config.yaml
routed_scale: 3.46
num_key_value_heads: 5
norm_eps: 1e-05
init_std_qkv: 0.0233
init_std_down: 0.0
lr_mult_up: 1.43
final_lr_fraction: 0.0
doc_mask: false
Below are experts of layer 4 (counted from 0) of a mixture-of-experts language model. Rows are named router (the router's row for the expert), up (a neuron's input weights, with its number) and show model dimensions 240-279. Each number is 128 + 24 x the weight over its row's rms, rounded and kept within 0 to 255. Numbers have three digits each.
Before each expert's rows: a language model's description of what the expert responds to. This comes from a sample of Wikipedia text that the model never trained on.

# expert 0
Media and place nouns. Nouns and name pieces ending titles and proper names in entertainment and place text, such as film, album, Street, Soundtrack.
router:125141053118120125175114098151111117145081137081121159124110099123144122122171123112116085131103109095143172141170135135
up0:099123158073128143127127124091095084125149079126112118137109134148147176153130157126171099129091149141113103116132101123
up1:111144105100143126156148111105206164091127102136127066168152171154137052154118112148095164108101157161100118118133148155
up2:127126102122129092202121119169079115148131114099141120124106162141137107118137098136135145188175101112157112103082139145
up3:096143144150142130118141153136130077110121152147076100126131132112124136105146125120108110107144114127171140103126085122
up4:155129124109105146142165125147119161132134154151142108129131110117148156161165137129109130136176124098146165091158178133
up5:133141134136100103085109127146131098128139144173128157101141113132113149139115111128157117120153129068092148107121113103
up6:139144070147171160143163159127114148128147094092132109129148127147149125144119118103164136129117136141073156087135101097
up7:130148127137148099139090128119177107117117151124087099131145119061143101089140115121126136117131121113096139113166103144
up8:119118138119117110130143158114106135133127125140123100141107096163086125145180137148097142131130147151126141143109115137
up9:135130115124139139126138151118158147119164143080120134128100124101141123155139102140131120121102127139124130132117176112
up10:153102117133129110098129109127127157117104124076125163091142133134100174124132126123120121119157145125126076100134145122
up11:144107146108150061146130102123094150096126146136175126137121120109110126126156119115141082109126108155121169098165048159
up12:083097140144097095166162090156160151078154154115141098125109137146073134144157099143160107156131099093139090103149146133
up13:135149128129112146112129172159148158132109110144117095118152115099140117116100119126146198135146090149077153142166144152
up14:127108154140144118121138103084141116154115103140139107101101144115137110149115121125125101153115115128099064122139121109
up15:111106139117102122125179159146097129173131155122131117110112197114119153109138083137143124123129099102114143140122135144
up16:106116144149117115144120143133134119090167101135098127153114141109171126144158109127138129113168105054158124102111076150
up17:132121156129147114132097133149172123166116131143152089164114127121165130161126110148170164117189109112135172128154075128
up18:136093081101075141144112157137182113122140147135136119123101163176127079116096113157155119169107112136127109135094130101
up19:103157147137116114144128144134162104118094138093138146111137127109149116124096156070097143109116142132131105153130143152
up20:085142127183145124132101098114116123153116152139101111174144146113148112082127105112153171094113112185090103129126149112
up21:101100091093101161123135131104152127145088114127160158142143122172114147109175121139135140126133136155116127119148146143
up22:098130070125168111124151066127114076119151111115151126142112132115126142164131127151155152191147149103169097107166120175
up23:138100086132137151101107143125121092116114106116203113138117133127134119151047128133153166107122118148120188151153126132
up24:116110134143151115155162132136092129134048102127166104099135144163121110155118156120113137106136101110160111082112137114
up25:119097123157135138115107148115145089115077117126111127162105161165122151120097071139082151131107118174128129138088130095
up26:086134123072121159170087128127103133164202125140138102092127112087137164176120133083154103096107127099144128134151120126
up27:113140124121150113124117169124112122121125124115128163117111122133132112135132140183106125112149141135134134117105101143
up28:129089115101117148142155171144133189093139135115170114101107131092114144150127116096106135104163107144077125117129124163
up29:108122105097130148134161133142189109140108110116180110117127144104115096151127128139123108163144170140166107110149147132
up30:161106105132109131199152113116106118171133143136104108109138121113140138121147134159139099104138134140139126095108138154
up31:139081158128143120104117123138143122109109156112169114079137106093128161152133091103102084111140110116152152104143131145
up32:139128173125129145120152133144155128132119181108144092101123131101101100058125156101120138144084121093093111156115139123
up33:084126140142141094140130152140080117116163121128181141163122128126135098122104115106115113177134129084141127116109152104
up34:075117114086142137125085098137160155145143117115140135155137136121133131125149150132106124124192143091174110142137090104
up35:080157130070133120121126109089118128082095110110111109090121124117178119100108133107099137091169149144128103112146095157
up36:119136142111159187146132137091120129125137136072147112139153107110125160124156127104169119177119128137156155153130131120
up37:115125110118132086109123133167160111188081148129114127068165093164139132111153129074120067171164116116090120168151126125
up38:126146176080134111108103097148122121107133122124121145125118158152097111146140126107117088118083154131141123104113086147
up39:133152154159112098139137172139113133128080144143170074124152140129152100124115128129132128139144152144107115129121113129
up40:126121167134151137131104129177098130110126093107152170133132152129127140093095126138132105100147159075079164120076138137
up41:159127121135122124142113126119102099111111145093123136120151119090210092119148181122148171125144122096142098160103157145

# expert 16
Adjectives and quantifiers. Common adjectives, adverbs and quantifiers after articles or prepositions, such as other, well, more, early, greater, free, first.
router:163135092103120107130138109108122138168121116132112137132127076143082096109109117147146129134163145119130064113101128132
up0:110141170110105084119110127111104172153155119137113128145082128086092080130093146125102130137129110158112128117101129168
up1:121120080127098106166108119161149110118151125114130108110128133094113113110135150137143150089121094106148122116123135128
up2:127099094151098145146118140139117123086122112149115096130092145100159137164125158131112063163131151150117131164137087110
up3:118174156144127114114162138099157121140087134146107143108129127138119091112125144112102127121132117162140102112159125156
up4:119133132131164110135117141164138133102172096094144081100136107091106148138179107138108123102104132122130144132169155136
up5:191126157120107109119120120128092168133174101157077077148154101097128166106109091107130126153118120115100151138117133147
up6:142135122110189136137131133145117132099122157126095132114137107101121158116109126157171101132112118127129111093117118105
up7:141176106104130136113121107134181116104114128140146141141125117153130150124113129101135105119158123131095122129119122150
up8:146123120098152100099153141105143145137077141155142147106136110157131130106108124125137137160110135166101098080167149145
up9:130141126106130102137139107155120115110145116156087154179155145078110144141089120131085125135149109121102121118108123127
up10:105120113109084141115119107136143154130162130088120154156157107124112132140134148084158129110138124127116134168177129104
up11:172137143164155079176124137135126101100138104145110061134133181168130149110139144140108115119095092120122098146171149157
up12:113147099095166136129198104146113195094160139116106146119104111103146149079131088088147139134133124140135148077130117083
up13:115146110123155138120152131119128169150133086110107148170133120117163107139112138156107135147125119174165155134115112159
up14:115146164144158155086157095165155125151120141196134136142089110127123144081109090095112105179183121147098146144109114163
up15:069133120156136102147123097121115135072109129103171150136148158145107163133154111091149120125168124129127120143173094180
up16:119117106126145126141148131113098103117169138139143117119110118112090143128131134152124148136159132105155153145134103111
up17:149137111123099137096140103135150178128097095116142155092141094140133131088166134116113140136156088149102108113104123133
up18:163152143140150135113166100123088119143108125139162099157137113090115109132150132151122122097070167134118136111145155123
up19:093103105090186107165134086120108199145114098138123129156167116141122133133131124116142099120102125113094151119131129118
up20:133153129122106143158110128107131141124134117166113070116163149092115096120132098174120113134118149174146162130098100091
up21:098099116129124066135192125117100137081100126137109085124135153101143145079175149102125130143102105115121106147152130119
up22:136119126130147103150098094083067125112142097151123100131136150138160141155091129126137112084135120107073139123124126113
up23:120144112089129119151105154111136110134119092111136111118122154126094101106169167110147145124154131101110110159090139141
up24:085089123135192132128162090108087115142106147158147144078107122123099123139159121116135133121112108129087146122152133120
up25:108079127137136147144168107083135085157109126107185163102109090161151131166137145144091128102132149140090110146119151147
up26:149141107096141082135162145105125151153130137140104131115164142124136135120126080147108097090147099135174109095114087157
up27:118136114071139116127142124105177201133122093125143202103122087100102128100128109134140159147165096137106121152106106090
up28:112117099109111161086137131111148083122098157106143189126123122150135166080134132137171130106131095092133147142118124119
up29:140134130103133116132128096088144141189093087112074104124157142137125108106127128143169113102152125138046174121150144168
up30:150123183169093098111089064110144138141140110152153131112120141098117159169181100146110118106111162139094128106147119099
up31:103099078158136110112116125172144100144138125144109098133113134158144054152117141141146151112129123154157134112167133087
up32:127142162141117116155123101138120093118121141181188160091109117098174126142121134128114127144111115138089112120098128103
up33:103186132109106121112155144128053114127133115103145126132136099127091134137195160121117141145107135098128129148118138151
up34:094173099133146118110131167144162102076150125137125104101131110126089168104135134100142124112168167153184073153125121138
up35:116133117110124119115135108113080132141094094102108114127086183107163145147112155127138107148176154137123111134117134151
up36:131108119132105123159147111147121162119098126110130136160084117124199120137121093127154131131133158116101087138142098115
up37:126154162116148135132125134121146131140113099131092168117123114152121140157141138095086107112138144123133105128111132126
up38:131131109158107158136102095102121107104132145131157094171155123095118093118158136111130111074121130147110108114118113141
up39:121092127092173141113143121178104122096103127133111136127122171121106129148119114136144099149089124104064119081111131097
up40:088101103075129096111113143139081145121111153126125101132130154123117099174062185126141110115108113128103164111132125171
up41:135163106084130146094110129118177155109096110096142093169064115120147072131132118135135119126088151110123159124099103108

# expert 22
Plural s and pronouns. Mostly plural or word-internal s, such as albums and arts, plus open parentheses, periods and sentence-starting pronouns like It, This, They.
router:153158137160114138114153154127109114134137132136114125115086155082088129141138165119135101151158138175167083120136104137
up0:131155126140176112098127093155130153144138098129125108201135131126122121134129124112095116138080135130133118112122096192
up1:111132154117149082105123120122147191116108138134120141150128170138159128116110132164115102146159162118138144120185150106
up2:121126128136156122131117153116159136136126131149133099113110114180110115125121129135119154167123130131175151088066072120
up3:099130079105117126097128132177124152136132115179077122113152141117106141165159167120126144128162082112161124141164119124
up4:121135164086108147125136143077142149158142141133128134166131124123122111112135147080110149142123170129165160119151104138
up5:100126102121123124132155086129157117166128114161139164126133075162153126100162109150105124106110156132128133156176127134
up6:119095121134108127139118135122113109130146166123103093133134145150084124107119146129134100134136145137125092112114146134
up7:071130106187149129104128124101141133117147124121173094097143137181090124125122109132172149076169086091158110139054136124
up8:117118161121123146132154103105113146160119133150135093160144164171125171200139122120135131153089149156114126105121095163
up9:175107153100100123118099171148158158137144114156160105137128145135123119146145137129131136144141085144122085188147126108
up10:124122145103113127155128115133101123140130104066109130131139094111121119163124156116100132117153083145142086098142133143
up11:121135123117093161148137143120126135121151140131126100126127153109111162168151138118129079135134119121116137125122151159
up12:133137147133115115160164112141183135117157124142180144167111129139094144122138139131112142101091118132131113109134118128
up13:128140173135137079155103138168100133114167151125083109148124096173170146103129145134133074098100135162140124106094093147
up14:122113125113115113158129107155095136131156105151166100117111193123118164138103146139125162155121140178169131138117130140
up15:133071149149132143176125127124117144120103131142122131120125136126102157161153145157143115143158098155178138098119116103
up16:135133175131103116109134134148092174126162160179184168132134131146163094099157119143170141072109140163142131152125142159
up17:118141104171158148110154149108120167152158091167123138159187160137118165134162111133098135126106147095182094105171141149
up18:183156159128165133117137119125143161139146136137115108123139158145142133142132161096136116141150126110132104120117125118
up19:140096090135105109151132101090143126076119113139096171155102111128159133145142100124119139113135145120136101095122106129
up20:148099152140152108161119168078131105058139114177180113122166102096119123112124186128109105119087130185143134149115088103
up21:137157107113117120130083159110116090138113124131096165119127104149131159135109162137131125125129179115119182103152114182
up22:121105134135123090133107114136102110104145146128167121124149175151109117110116133124083121129118122172087120138098094125
up23:120166156145108149134123193113158135138136126131139134087109098136081121144108146118177119101119125164112120142141096110
up24:116130119116107119151148119158160142074120107117174086147147122148119149138081217108137107144105094158110095151152116143
up25:101114171121132133115106113132107138072124094121131116156123133127109121157127149129136101105159089131167129151103106123
up26:147159128143127106127133139098163104123063122127104146160103159132119120102161095157087112168142141093115113092167116166
up27:134108135107170120152103142152123120147104125125101124081080112096095087187183150120168115154150146147151115144098133123
up28:105124156124144132135159174110171120112104087122138050116129115135095084121110147103143154068144147124165146124162103162
up29:112127110131146159151111115095123103122109154096114049106139106107129127137107123158134127121125167147114119102138119151
up30:092146121153129151091095149156081122116185158120148131137131137088155112122137158083152165151153121145156140119132145132
up31:057097177145159113097135146109170128092152092140120138131140130135101143168116099124139125158127138129144122082138097147
up32:125109113169167087126148139169132124134124141154131163149091079164140156149092094172117076169130151110152143132116086154
up33:149162129128120121158154101118112181133131125156107097107177152169092141131121099127117093137113127151125147163128116138
up34:164154139103118111125094117155145083140149114131122092119160166104152142145115102151108155181158141150137161140095149142
up35:156117141140127142135133130091133125148137150118140092129180148114117124093140178170136121115121116167132108106136138094
up36:125131131108115145136112171115154127121141137104125145141155154128146104148128139125125093159132132091152125118103128155
up37:123153106135110131146118102144101134105125118098159130112090148113121117130118132106152128087137110142106105137098106110
up38:131133128142137154151093074127114135109110145055144062106082084124157133141104151093083107147129108118103111145077124156
up39:137159102110116128143135132164110118145149072102117121143145136111185140150120090142109158089173117130143126116183123147
up40:125104102061120123093126114114126102122146146137177121056151134106171114133126135083116108092145104128163110152080125134
up41:151128141164126139129122089153153141154133149110143096178108115095122143142126126064065105131125091137100153132121128116

# expert 6
Name-ending pieces. Middle or final pieces of personal names and surnames, such as Hu-t-ton, Hen-ry, Ti-ger, plus common first names like George, Thomas.
router:115139148151139093158132136154118139081108086150141126114147153137153109116128108122153109101119104139126139156168109112
up0:139186128071136111132094096112126124108100114136147111125129145133166120135137077160147104086112168140123069153128124137
up1:134144151131123114145149112141142145106169112107177122145149143092140155128154144121130123085114137122150171161124105138
up2:147131125110123116143166087113104158129151152154117149119131112143142109149159127153135103124126116072107127166107125132
up3:111127129075107132156148093130122152116128155136121121155164152111084139160130156152132108118141124141149113130132160116
up4:105112135090166115114148159140143151159143133078122132141165212125068172105136130143116121116114112184111090141114120110
up5:118108141138156142083142116142138133118139121094144120127141134135099096112131155104127156097137108134107134155132073121
up6:117108133119131138123148135151146159150107114115188145157174142094095107108110126100162083099115120128155148114160113134
up7:168095135120099102169113131081122120145087107163177135105122130128089156103121126141151126120117142116131129105119133119
up8:138088198157152133145109102161134131125153136101156169190112152101111136122167132159145127127122078141116132121111111124
up9:110101108131071147152121163167058110115115130107183137144110103124125125150097148098082089124175124123115146084151158140
up10:146122086102116124115134122157122100135121106197067131140126109073127134162111135109173120119131136125130155088113170131
up11:151091127111117120119102138145139109111165146130140112139165131160143099129131118131172136134162155128122170174103158111
up12:160150125118173109170136104101151118107114165127102133147127093118170112160136128112147139094151098148112104114146114155
up13:112112106093119085158168132101130153140106132140116064092100089160089130119147105148099123146122063103113129166126154112
up14:144149140148157117142163168130133111138093109140116123115148115150138119102107163106141138133109134163155110116161101119
up15:141115130129117172127071123142096132145128117128111134141107119130138142120107114125104155142107110087115121158134123102
up16:135179142119128126105144153148122129143158126132126134155164111149094122135112123155149133105111145132120107131138141128
up17:110124136116098104130056110092138154111150146142127165139155117125124125134138114089166142122150147169119125118160154114
up18:116135154143128085156124125133159107108126113144140100152142132137152106159149127123121175101128145112156156135114154116
up19:136157165098131117131088138125137111124120121137126111125129115132114109102159109129126137157135126117116143100120117117
up20:123174135132095104119148146103122148115089119131112120134152093145114161146104130104142129106092127138077088122173123089
up21:091126161120133110103127132175129126131120119125184116091160126097138149176137120157101148139122114122132123132192137116
up22:164148140139134138155120146114141148167099147107144119180133146154197107144140085112160145161121134121105139117094144158
up23:162131090119140134162112135129150139129102155109112119135166140116147101123104124114105139113144103113100169148161127155
up24:164161118123102157119104071132096117090110113130122151134160122158163100116157117129137125115132099157146126093119145158
up25:134117193139153121115109105106140143127117136140138106111176110126132137096089141139143142134066139133177124100141131144
up26:096140109137115132085113107130161106109143138112104128086155144133134079138137150106136137171105129144149112118086117094
up27:147134111118115134174120122186170132126092163164127120124117119170088147141146124113152133097097101130079123138108135129
up28:113132086123113138109103124090089144143132147150125128134080132115133166127113118146161111118168140045141153149136080100
up29:128094133109099110150122145124163091146149154104124141142124120094166116124126145130097119127115100100120155147094158153
up30:122138108100105160124110121150134146127122119138147119148126125115130113099149201117130142100104152104080113150148157135
up31:106146134126150126176162128125137105152124109164167092149123117081083088123127090081156133118139118130073134103095178095
up32:128089168146114164121138135137094142139151137179106173144134151081156172132165150172131124154154128054107130153131118174
up33:131111137153075125127110139080114090111133093137120094128120121143121117111147108115122121142135128125103091080116145155
up34:106140124135136089128127139140105123123136167146112135130150123139132150135124124129122105091112121159105112138141139145
up35:109131144150148127129127096153086114109098154119172110160114162095103084156131115111140120123120101140110083105107113136
up36:123140141116121119159120128113106077089126116170113096118124068132146125129117116121144124136135163141097138134092139142
up37:118155090109130130165079135120137145141146149139109126118117117133115103140113067108138162117132085118151143140140086168
up38:102156128121126077094131117117094127161145114118117153142122105122126146139120122093144132125166149093137115156129156174
up39:089152164190154077128116126143139149119127156129193151128120120099115132149113152138148110133126098154102104142122114142
up40:137139128104090107116172147142106128123136136129145147150096123157127123151102105100152125118182083139125123125167162126
up41:131127141112081168163115117110115124107113140131117123100140152120118109098118082139053153146126114143108110139099147146

# expert 8
First names, name starts. Capitalized first names and first pieces of proper names after pipes, commas or by, such as John, Fred-erich, Christ-ophe, Leonard.
router:123104144167150113123130146141087113125152127093150167125099141092167136119112130141123146108132179161100095117126130109
up0:104135088091121148152096134142145112167098169144116148104073157128122138117158163127122134131129086063127169141153137158
up1:120124143112107101136098085153120137108100123108132077151093103104156134110123139123114140134150167129095111116156137142
up2:112179162104164156139095140142099084152114169157158131117130130093137160106130092127163134129098086111123134095140122152
up3:095118145180125134128158135157157118133162188150115105139101134105144131122128128085116149109136138161145133137142102170
up4:114126146140109090139087114095145143136098068119109149123152119091176132146088124119140114106125156136112142154151153154
up5:157115079147124156113103092140131123170107119101110077115110118084154095136109136144144128137161170103146148123096145213
up6:131108106127137114099137120145137131137128123172152106129138152155107093191123139157122094098164100114142102118141116119
up7:141155103118129144117102117132121144163185140142161130117080135168122136075154190118118130155149160114076101101151158122
up8:109137147171152108126135111154145127065117154119126120098117169103106153161098103127154146164196137074123146127144143105
up9:130161080095125158157106098082146157129149123144190116161175133151100133120126143131106127136140180158134110154133142140
up10:139140115128132134149175116121102133117091103145117137096120136107193122130164144179112114151106143076118148130179135141
up11:117156173111133118063085117116126118118161172121163134109117141136123180126101107145116109121123106108146130128139075154
up12:106117102101144115173139119148144148113073138123111075129151151125147148100087123113115089119202137152101154075141171151
up13:132152090053133132130110126170135157114123101125140168123149140110103124108116163102122154128124124104102131176088187140
up14:090093164116151138160106139155074128162175093161147122113113157092118143099143108085121114148138130113186129121131157160
up15:116139126119180095131097119143122106081125125132100111152100126119123112154130082193096103099121124132078120118140113159
up16:157113129140113151128120089101167120158141162170167154141091133120134138166141134105089130121129150177105158145124117119
up17:140137117160164090161134123178077181090177150117118133143131146059118089115102170129168132161139131146135122114070163089
up18:138134095117125107170134085092127134149139190131164114120110148135113117177145156113109117117113134124107146077110109143
up19:139112144107103128116103112109122111147134101130184135155157128113136138121095104131156150138111090088133092117119109104
up20:119099119147126159157128190121134104174157132128117107155195139126137152147111130090130106131139065153090126126104145125
up21:158135128120136129138101119150110139150104126112154119123098127092118131139111135129127179170133096105120116092131120119
up22:103136150136138108106146112129055118167137136086174172129150116071143157160127169157177122150147123168140170130113101129
up23:127126145096124120202122152156122149139131065129162142158103113134152183139144106099123138183150123157078120162141130113
up24:064143096105180135149152139132136134127201120136134140098112159110142121093123112123165094087063135143157129116098100132
up25:102107135092108165143138144164101099111133098134124130116103103122122159137116151086124128110108099138109152142123163096
up26:130134144163163127146097123145159112116143124110123091067105154139198102133130122133110094105135113088119106118139152110
up27:173139143126143131103128146129141164125111096095118127113117110130144106099167100163114111121176153156142131073137125121
up28:129151137133183139125142125103128146125161153119146134086064120101160144151154116082135098122129112125154140134107194100
up29:128141124130142142153108155124108132122128107154112073098078149141175133115104131144171109168109115144111118146128108123
up30:157091104112101117142180121181128115117115178170144145109131115120149109138150138083143180141130108135191143115114154115
up31:131128161124139128123092119106169124130143109144127131091102120151134131141132101129113168163142075110139114125151143097
up32:096130116106128121103126108117118164128132159116117106147121132131102128125125124131099141145174145097110109116074082106
up33:157156169155140083095167108131111142145098140151105111107138147087115146140126118134134146107130130117133133109138083145
up34:139143112149128116116110145115150109116120095159095164118143087154105147126120116112088149143125133101154173119087107160
up35:131128152093173164104108167134150132144127120092150119119142164161119133111109131120136140131088093139160138123100074132
up36:122151102152122109105114164143122123126110131137114139102168115151173119125119142099136122131153124126164076112102148157
up37:126184117141198118132114137114160110140169113180119102156117129111128112155111147098168110148174127142135149166126095124
up38:165112158161199146122162130165148098078113159160154134151140107078114121126081126103147155097143146129123114132155105131
up39:126114105151107144144124086182155126112152110101119090131140103159129166124149152130105122141134131142123137137107132142
up40:130118097147165143177100149118143084111136125183095145208131173112130132136120173166204122089161086144098155134143097157
up41:106077174132113116123119102122142160129178141175123153136129139117148090136125145127139147081065107101153126116161152146

# expert 4
Capital-letter abbreviations. Single capitals and capital pieces inside acronyms and country codes in tables and rosters, such as NLD, USA, ASEAN, MPC.
router:135077149144135167129114137140111119117172109109119142126144129147141090158120147157148145112099151149095206144106157117
up0:137108112114136080123148137149103166107115114112120125167127130142149100112141195138096095162120105166130139118153132123
up1:136129128171137129131127122116118168089115156077193053134136139127108121114122138149160138103151122096135104173122128053
up2:113097136158137149131160168125071129128117108114103152155130091141095103105110100107124117148095179129109118143151180106
up3:104121116095060129097087128115057117123165115141165097143164123135148112130116125151145092137126122138121149125150120146
up4:191128134158156128094127122103158115108153121181179097133110147114164126136119114139132126164117086169117183168141152143
up5:137097155113166105095125114160142131096145125137105132156117132137134136147104137113154116185134095159120101180149127139
up6:146164093087102106107152080099141124146188121163114140111116083143119187129157126144112175138145124110149141128123122174
up7:101104120177135118152151187158116112128118107127095172166111159121117117129130109107147140093163124129119132118120154099
up8:110147123130093132088109135154149145122145154157177112136153114118130130119123105097135118133151170162124151076099091134
up9:104111175132133137132093095126130139106086131139119127115102136163153132146147150076149110095181124176112173092106145122
up10:149104112147082150127114163118127144094088157150119098103116144169132094083144142139145096143097131118109098128106099159
up11:168107124116118077137165117085129136099150160164100146112130129069126116116186158177127121130095148118108112141088108090
up12:134128105117178108109145139133134150125109099106127092104140069134147140125112139136161186122116202161169149098126099148
up13:135126130128121164151158110110151101125117131158139174141134110123134137166114156113126167137138136166126092090153127124
up14:119126088081148117129141114113134138143129142104116143117102104144165137080119083116100128169099110094138189112161118120
up15:143138141100201110124119106124110135132144118138102064138118169097138108107093107083133158139104138155120132134112122087
up16:075116132103129131121136121111119115133155129122153142150139168095056123191099105131147144107129141116110130137118127106
up17:121097090097108138100105123162088101124106148109102111127101096133093083112120173150084130068086131123172109154114152109
up18:131125096132086103113106122130138150124111170158142130154185146116119109093156128123114127114101133094146110108122125118
up19:131168087092167140161127141118168143143157117111142122148150140127112123132104095158108139111107138136099097163098102106
up20:123133103110185123155162148131161111125117107133122119097117170135078136128124111104125115116172113096122167080119123115
up21:159083093121107096125106101119151131108114111149183121092121100169150182128105119116089137122181154107154108105168127138
up22:125162176114140160102143119126118140154140141147149124086137079147127124119079146151111097121116123127101139127147072159
up23:049136132128109169138108121128122086177124135121147106099144132102072103180139117129064137142118188078092124125115137156
up24:103147143181152164168119150155087106138157110077154165163156123145102109128190132133114112126182130133136077112118139114
up25:183111113116183123137147125129125130149106139128119113111172151097132100126118119125074167137134137128148133121105147136
up26:124134133157164109120109148128133115154063185133124122100078112120119109154131131148106151175169118100114151152151120111
up27:125148090130148136067100115186181178120133103096171156117084194142097167080155116118121195127112107138130123154151078125
up28:114095134126144139147089143165085118105140154108062112149154145129133134147118149146143140111157151110143123166108145112
up29:110133137126118138160072157141134121089112108147137148128094126126137149103099129151112084076149151120128113128161073117
up30:090154146137136078068122143125099104141103137100139129124111114117132136115126094139124142110118140106090142166117167136
up31:128144127112162130129102135113133097106122144174108132143133145172096110125076096115113149142181142138122130099142154119
up32:111123125104149139119121107100142143136100165143108122086098123081102148141158168171136110091141132165088162132082111131
up33:121116157099157147144157150127124117121135102132124153115114145076100082132104121102157146127140119083147133140102144169
up34:135187137136174101143134137142127151120188120122123086081136114128091135143071112091129171060101119176103112127113115107
up35:164134113124178187118141134114163120149101124151123120143134117122123136142103152102177117072115133132148131134154131131
up36:112094149123168125129140123128135102153117130144130148151091139130124151130117148097128093114166121143088149109089124107
up37:116129103057145103119129124110130164133090121111158151108114091083103139124092114120142137155143149133106164106121116133
up38:139152152134120116136130137124137146092154113139132138126117112116150148150100124151152111102152138190148174149140110121
up39:136094088121136086124147106172131136141135134124147144125118105146089108138102188096138110127107154148124186124165141157
up40:132104168109114122156093136164157131119099134126118152125107166120116124151110144096136153126128120137116154127102147129
up41:140125144131179075084090137106092146087088133148112131129131130153143106146105128113142134130129142152166092123130130126

# expert 1
Mid-word noun fragments. Word-initial and inner pieces of content words, often scientific or medical, such as an-em-ia, me-at, hydro-las-e, be-mb-eciformis.
router:169151112118133113128111134133107163129139178161115069123096084133136128123112109131098149148115106144114153070147073116
up0:035099147139108149096103135160129121107139158154098161119104121085105114140159169122196116140127140168151113137116148122
up1:089113170160133135116138100145129125131094117177178132171115157137110128153111131137168122086112133103085104129134125122
up2:162149116175140132128157137132103113113135105130152175130146102096139081121140127131161118133138172125121140121151143141
up3:137118143114109145122115082145106139122174056146120126142147147113148067106121143122111095121159158122133128196132096154
up4:150122160159156151139113128137132157130135123132143090162116131125155100147111153112170156187164111167122124144162136125
up5:161127156166191129136094138145140186091134110144116112111162147124139116125161139112149162118117157093140105095116071066
up6:086131116143107096135090118115126123109102131082113082129105121138085132113131157136121101102139138075099113136122104140
up7:089131121163144141085109102185094127100128110156110151135104105169109120146109095128129121101149146147096128104113157113
up8:096107139158103128152163150127135094118133118140148122155093123180109133137149154135127100072189185121183134148171141076
up9:138126144115144090122085172121122135116108160142110128184140139137117086142110100139131116121133124168173088138109129147
up10:130113125153142144082101152139130150171162127099098145134128155112121135138111078132195084147135113178131099095141140119
up11:149119106108114101110133133119116141116136065136143117133100162111104108152129132173125161124132094194111100103147123078
up12:087097150135137154120116111093127148090118181124144082117122112123169105115121120076140143123137097166138123128148075087
up13:151134107158103130159087135129084132122082145124083133099098130161105081141124127113125151136123116134142102117113113142
up14:141118135137129113149110138117131107121108156140115119128164116086141150161125146085166124131128138168129155103127097183
up15:100106115128116143132167123139142128140083132148133147122095119135134075139117105126185121121132123145125096126158115133
up16:114137117142135114150122147083165131118162121115153151121089088117119112100074107128123120119099164112093074135141164139
up17:133147112162137082185150124130133172148139107104123167160123108094144129149133118126130119147127130116131122148126153121
up18:129128139101164153125116132122113107146110114155144144113129141108115123144118064152106135091142139076093103121109126098
up19:169123085155163169147144110082120149111085118127115118116145155121109121147175136094135151149191145176125144141099156111
up20:111150122168146177124131108151128122157145127131113182135111133169132113156134123132110121127111068104171090108126101185
up21:066126175128133099149135091129083144141139137143129107116159132135128116123136086114160104129163112081137182151157094137
up22:150143112113161138136093135109169112133132120120140120145130143157183134126133101122124155156122114119130124093146102217
up23:131146132158155133102114127123133137118142082156096105100141110134135122123129055134099150154102111152173120122083097158
up24:138102153136128097127150111138070169118094168135106108133151141140179145125131183130171179140150096126128134122108135101
up25:145150151115105117143131089144114126090138120156158143123147109071165113117140148114117123154119138126087141109135122142
up26:105146132132167127140137085126112123109172152131114191105108095146130060139160149112156127090152169108097097129133140138
up27:120137093106166108128147112172134121148087137158138178104081091106126139140120099097123155131106111167118178172124130107
up28:153127101115125122120135131093160129104152119105107108116115124126110136090171110089172154125136151142134101107162181121
up29:156092106155098109088138158129115097105139151120127090086136123104148135146096119121142143075149119122118064157096126131
up30:136096154137148151100133117115105140108123140151117131141113167075111101135126140181121114160116119090146152142164078128
up31:125156100134100128107140153111157116109155116109159084119133153121109112130147120142118112084137079092129141041082092121
up32:131140179135138108153127128171143134147139149127127100134129165123152138133125137138091159119167148134127085122084127131
up33:084099122099109164118140091137076129120098168127120142130134119101103113127146110086143169112134115137124076144114142100
up34:128167113135124144149128103173150097159156114100120094088097176074132123106123114134153146115152125057097148132117133142
up35:156118138123099132124131110120133111133104145185127146160125166111102176091143120102129123120170100121133114100152100128
up36:130126170135154131120130175124095124130148089110141099129108176129130096172134123168150163120142154110100115118158119113
up37:131102125111155098110126142143137147161127147141143114156084156150140111145106160086147091140155099144085101119161127115
up38:144130174104133139138153110155107142109127097139136112085132096119099145139131141149133144137115137121064160120137123118
up39:142082123105139154186105098151146149109112142131123120154118143150149086150141106156151170120126105101137142097131119099
up40:115113164088141141111131125082126112131109119121144117118148133104113110132109127136123070079125153112145130155167146166
up41:107120113143139151155088118157103139132109179112100107082097149171085116123131122102117131153117102122136109121165126123